Weights of a small mixture-of-experts language model, trained from scratch on English Wikipedia: 56.7M parameters, 112 SwiGLU neurons an expert.
Below are experts of layer 4 (counted from 0) of a mixture-of-experts language model. Rows are named router (the router's row for the expert) and show model dimensions 0-95. Each number is 200 + 30 x the weight over its row's rms, rounded and kept within 0 to 999.
After each expert's rows: a language model's description of what the expert responds to. This comes from a sample of Wikipedia text that the model never trained on.

# expert 13
router,250,269,223,187,192,230,214,245,260,174,187,191,156,247,207,111,235,198,217,171,198,252,186,215,179,212,211,205,198,209,203,218,265,183,219,174,186,203,217,204,230,188,162,211,226,160,200,220,200,253,153,199,194,216,213,174,178,196,250,158,214,186,214,167,199,208,181,203,195,193,210,173,199,183,150,247,165,183,216,187,182,243,201,212,181,240,225,160,186,150,210,152,177,208,197,205
Description: Sports career narrative. Function words and qualifiers in sports club and season text and tables, such as that season, away loss, almost, nearly, another.

# expert 1
router,212,226,236,148,227,231,227,192,279,141,186,202,180,219,227,140,204,239,220,178,209,204,182,216,187,161,217,193,170,221,212,225,209,187,202,178,206,221,236,232,226,194,209,206,212,197,193,172,228,212,171,242,186,172,213,184,190,190,204,204,217,199,200,150,227,248,188,203,218,176,182,168,119,176,191,231,145,247,204,220,181,225,157,186,221,242,180,168,182,191,252,150,206,176,199,214
Description: South Asian name pieces. Word pieces inside South Asian, Arabic and other non-European names and places, such as Bh, ibn, Khan, Gopalak-rish-nan, Dakshin-b-ari.

# expert 4
router,204,240,209,153,189,241,198,247,283,213,162,211,186,251,198,193,203,231,202,162,225,175,189,202,176,215,191,200,214,222,160,230,176,149,227,217,192,216,197,229,192,173,205,210,231,207,169,180,228,228,220,198,182,150,226,208,152,225,235,199,215,248,185,196,193,214,194,264,247,165,170,173,174,183,217,203,154,187,221,218,167,216,196,147,145,220,229,187,226,214,213,188,219,257,238,210
Description: Infobox field labels. Field names and values in infobox-style dash lists and data tables, such as Postal code, Coordinates, Genus, Executive producers, percent signs.

# expert 17
router,224,223,195,189,229,201,210,251,211,176,202,250,180,229,223,132,213,222,209,189,261,230,160,181,247,179,203,180,145,231,197,222,217,203,202,200,173,228,259,204,250,188,199,250,221,162,140,167,227,209,181,239,220,181,211,183,155,224,191,197,235,239,241,167,221,279,199,214,209,157,185,193,196,179,214,240,187,234,270,251,208,227,178,203,150,207,188,199,163,161,193,207,154,183,182,211
Description: Quoted names, pronouns. First pieces of names and words after quotes or in reviews, such as you, Mr, Miss, Steve, Southern, Carrie.

# expert 3
router,240,259,213,183,215,202,246,225,257,189,169,195,179,227,219,183,204,225,253,169,217,238,186,213,194,186,215,164,161,179,197,232,253,192,234,190,185,231,206,211,206,157,200,233,248,162,164,163,191,210,163,224,222,173,221,182,158,182,192,207,227,203,205,201,224,217,187,200,236,171,166,148,191,194,207,273,135,256,265,194,202,228,151,203,195,221,189,192,143,173,260,180,174,154,230,228
Description: Romance-language word pieces. Word pieces in Spanish, French, Portuguese and Slavic names and terms, such as Manuel, Luis, Metrop-olit-ana, Cathol-ique, Asunc-ion.

# expert 23
router,221,253,208,150,194,235,211,217,252,192,170,219,166,241,215,156,203,212,227,169,233,239,172,164,228,146,182,213,164,227,201,203,217,151,190,193,162,263,183,224,271,209,171,256,215,156,190,214,213,204,189,200,184,146,233,204,165,209,215,204,222,213,232,218,232,235,198,188,230,179,145,148,188,167,203,224,164,250,237,214,181,245,161,197,200,209,217,214,139,136,204,159,144,199,222,222
Description: Table cells, odd fragments. Table pipes, dashes and blank cells in stat tables, plus mid-word pieces of rare names, such as Ol-iph-ant, Par-ch-am.

# expert 6
router,212,289,161,178,197,216,227,220,266,195,190,185,182,216,198,157,183,263,232,210,255,207,216,207,213,155,219,192,189,211,203,212,248,183,225,197,179,223,190,258,289,192,187,223,267,215,147,171,234,196,162,214,187,177,227,233,204,195,190,185,205,201,193,190,218,222,113,205,218,175,121,187,189,182,240,262,217,217,246,229,204,238,194,223,187,191,206,189,214,161,227,223,141,183,239,223
Description: Vote tables and legal words. Digits and cells in election result tables (totals, percentages, Swing), plus word pieces and nouns about courts, crime, family and taxes.

# expert 5
router,209,257,212,153,234,233,235,244,211,207,201,233,180,230,214,170,265,213,234,160,216,264,184,175,223,187,225,161,154,181,196,212,190,185,264,205,170,255,219,242,229,184,166,223,220,186,125,187,194,209,159,235,196,184,213,182,134,234,221,148,203,209,230,188,203,230,178,236,239,149,156,152,175,192,193,278,190,211,208,234,168,233,203,169,159,240,223,176,169,161,207,174,179,187,236,235
Description: Prepositions after nouns. Prepositions heading a phrase, mostly in and of, also for, from, during, after, as in record in 14 appearances.

# expert 0
router,256,230,210,189,230,227,209,248,227,151,214,228,147,219,248,168,196,196,246,145,231,210,154,157,195,204,213,191,152,220,192,257,213,142,262,165,192,221,219,228,244,191,189,195,180,171,157,183,204,212,172,239,216,202,218,170,192,216,226,169,218,249,188,177,220,232,197,193,232,136,179,171,165,182,181,223,143,209,232,218,186,208,149,142,184,238,190,203,132,162,222,153,176,210,186,224
Description: Results and relation words. Prepositions and verbs linking names to outcomes in sports results and tables, such as by pinfall, at, of Germany, pipe separators.

# expert 18
router,229,252,186,183,222,187,202,209,231,190,205,196,190,195,245,185,194,249,211,210,236,210,199,194,237,190,222,170,142,208,212,232,215,180,244,193,206,201,226,211,250,187,160,211,215,153,153,156,212,211,176,230,186,216,186,203,170,230,206,207,237,218,175,146,210,246,185,217,218,166,161,167,177,154,253,249,195,265,247,272,212,195,180,187,196,231,235,176,147,178,215,152,178,160,188,252
Description: Glosses and foreign words. Word pieces inside quoted glosses, foreign words and etymologies, such as "cough", "hoof", Harfen-Spiel, gʷʰen, vice versa.

# expert 19
router,219,266,199,189,213,228,203,242,265,165,170,238,128,239,235,162,257,221,228,177,219,233,154,173,217,199,217,189,152,232,199,233,215,180,234,177,187,224,211,246,221,173,149,231,219,188,160,182,195,235,193,218,194,189,211,154,194,237,204,170,213,220,211,175,241,249,179,217,223,128,181,172,193,157,212,233,198,243,256,226,181,205,198,211,201,234,206,166,197,169,228,171,185,173,248,264
Description: Conjunctions and possessive. Coordinating words joining list items or clauses, mostly and, also or, &, but, slash, and possessive 's.

# expert 7
router,227,238,194,190,240,187,218,226,269,168,191,200,193,228,240,183,214,191,204,194,238,238,197,198,199,218,212,203,165,270,212,212,245,186,230,179,197,202,218,193,259,143,207,188,216,185,159,145,214,198,179,224,194,215,193,209,166,231,234,206,219,238,213,184,225,243,177,252,210,185,176,153,182,174,216,274,158,260,237,236,179,242,168,169,183,223,215,198,160,170,229,166,185,178,183,202
Description: US names and places. Parts of American person, city, team and institution names, such as Washington, Hall (of Fame), Seattle Sounders, New York City.

# expert 9
router,198,243,184,203,230,169,200,217,254,193,236,200,181,232,204,201,187,202,227,187,241,251,209,169,233,165,230,126,141,230,191,221,236,199,257,207,193,209,214,199,235,209,194,225,222,161,197,185,202,224,169,207,192,196,250,196,160,258,207,188,217,231,200,177,193,238,185,229,213,162,204,191,192,161,193,240,191,218,232,235,186,205,137,145,137,230,228,179,159,173,209,204,187,211,227,234
Description: Music and film terms. Media nouns in discographies, filmographies and credit tables, such as album, film, single, episode, lead vocals, release.

# expert 14
router,218,233,218,145,245,216,197,255,236,187,186,182,180,223,221,151,204,209,235,174,266,218,159,178,231,186,204,129,165,227,219,255,191,179,266,210,175,204,237,213,208,170,198,184,227,130,154,195,215,217,198,206,232,188,221,182,157,258,220,218,199,226,233,179,223,250,206,198,236,158,156,134,150,160,221,213,190,253,241,225,186,179,157,164,195,220,207,195,170,169,238,185,144,200,199,245
Description: Titles and media credits. Punctuation and separators ending titles in filmographies, tracklists and character lists, such as closing quotes, Orphan Black: Echoes |, In Flushed Away,.

# expert 12
router,212,220,250,179,215,180,241,224,255,182,185,219,178,241,203,182,217,232,233,176,212,228,183,156,212,165,221,164,168,210,176,219,222,192,222,184,185,234,224,216,214,170,163,207,186,183,188,161,229,199,193,238,196,155,232,167,159,257,233,207,208,258,254,215,246,238,159,219,228,156,172,152,191,159,220,213,198,223,211,216,203,201,174,190,150,186,217,180,197,155,186,170,162,211,229,248
Description: Dates and birth years. Months, years and spaces in biographical dates and lead lines, such as (June 6, 19, born 8 March 20, died 1607.

# expert 15
router,215,263,252,189,224,222,217,214,205,127,195,229,159,231,225,148,248,200,200,198,210,243,158,183,220,178,199,207,156,208,199,235,207,177,195,161,181,230,209,233,245,182,166,203,212,181,164,177,228,203,171,221,181,193,226,184,208,195,204,168,207,208,238,168,231,223,180,244,214,148,176,142,194,198,193,204,182,221,249,204,169,225,176,155,116,205,238,192,136,145,195,183,165,206,230,238
Description: Articles and sentence openers. The, a, its, his and clause openers such as When, While, This, especially The starting titles like The Observer.

# expert 8
router,243,225,192,170,230,231,201,215,246,151,176,216,197,193,242,145,197,219,213,156,223,211,199,164,229,181,207,209,168,254,226,248,216,174,210,167,197,224,223,182,253,189,195,255,231,148,206,179,239,223,200,199,172,167,221,197,166,265,233,209,225,212,247,201,206,211,180,181,207,157,148,187,187,191,228,210,197,212,211,225,178,209,170,183,194,194,208,165,136,158,209,156,176,212,204,196
Description: Name-internal letters. Single letters or short pieces right after a capital inside foreign or unusual proper names, such as H-r-voje, G-b-agbo, Cl-uj, Liu Gu-oz-hong.

# expert 16
router,211,238,252,202,204,197,223,233,225,163,173,222,203,241,180,147,220,219,203,194,235,261,181,193,246,207,196,221,234,187,199,230,238,162,216,168,170,209,235,210,225,178,168,223,231,161,219,166,199,210,165,244,211,168,239,191,183,229,172,161,230,245,227,183,202,260,183,193,203,199,156,186,154,162,249,223,193,200,194,231,224,209,184,161,170,240,231,143,193,162,204,206,192,224,207,255
Description: Church, royalty, government. Nouns and word pieces on religious, royal and political office and family, such as parish, Pope, archbishops, consistory, son, House of Representatives.

# expert 11
router,231,300,202,224,231,238,243,241,276,175,165,221,183,207,214,159,198,218,232,188,249,242,178,156,203,201,239,163,144,209,175,245,243,179,257,183,196,258,209,186,248,151,144,235,228,192,177,150,225,212,169,227,177,191,261,167,199,211,185,169,215,219,203,157,196,257,172,220,211,155,184,175,168,182,204,245,169,206,226,199,186,185,171,151,195,240,202,194,167,133,204,193,184,219,203,264
Description: Finite verbs, auxiliaries. Verbs after a subject, mostly was, is, are, has, would, plus main verbs such as held, became, played, seeks.

# expert 10
router,255,249,207,183,232,212,236,234,231,211,183,249,177,226,220,194,244,245,205,170,209,265,172,203,197,229,226,170,180,233,192,217,217,173,234,191,185,206,205,226,219,190,154,196,220,198,207,184,216,224,198,242,199,163,208,161,180,200,217,157,237,238,230,159,212,214,152,205,252,115,166,179,168,164,226,207,192,220,222,216,193,205,216,153,168,186,239,134,166,172,211,165,171,226,204,225
Description: Section headings and headers. Wiki section headings and the first cells or words after them, such as ===Final===, See also, Rank | Athlete, Chart (2004).

# expert 2
router,177,247,203,213,217,183,203,209,233,195,191,258,180,252,200,200,254,269,215,185,238,240,190,203,274,215,208,212,223,222,198,211,215,174,232,165,174,222,248,226,215,158,178,252,217,134,182,184,209,225,210,222,213,183,238,204,167,221,184,184,212,223,208,173,201,196,158,217,188,199,194,159,164,169,230,240,164,211,190,211,200,198,202,152,169,207,234,180,183,184,256,228,167,196,223,244
Description: Buildings, places, measurements. Words describing buildings, locations and measurements, such as located, tower, lintels, sashes, km, sq mi, feet (330 m).

# expert 20
router,223,230,186,187,248,204,210,199,197,177,166,241,186,219,216,202,186,249,216,196,243,229,169,174,216,188,230,143,177,201,167,242,214,186,212,164,183,222,239,215,217,195,197,218,201,189,182,178,205,249,163,210,182,181,267,164,183,242,171,200,254,214,199,172,203,230,204,213,204,173,160,163,198,177,203,200,199,211,226,244,205,213,170,178,164,196,231,194,153,147,209,149,153,163,269,230
Description: Articles and Romance particles. Articles and particles, especially French, Spanish and Italian de, la, Le, San, plus English the or The at phrase starts.

# expert 21
router,180,226,204,149,212,201,200,195,262,164,186,221,162,245,208,185,242,217,228,207,219,217,190,173,231,168,183,221,177,217,237,211,235,187,248,191,198,214,233,209,201,185,197,215,220,172,154,137,223,216,188,240,147,143,227,226,204,201,224,221,251,226,221,204,226,220,201,219,237,137,163,152,161,182,200,263,163,235,210,235,189,214,176,203,155,218,200,180,172,161,244,185,196,200,186,244
Description: Descriptive adjectives. Nationality, regional and category adjectives before nouns, such as New (York), Democratic, African, local, military, industrial.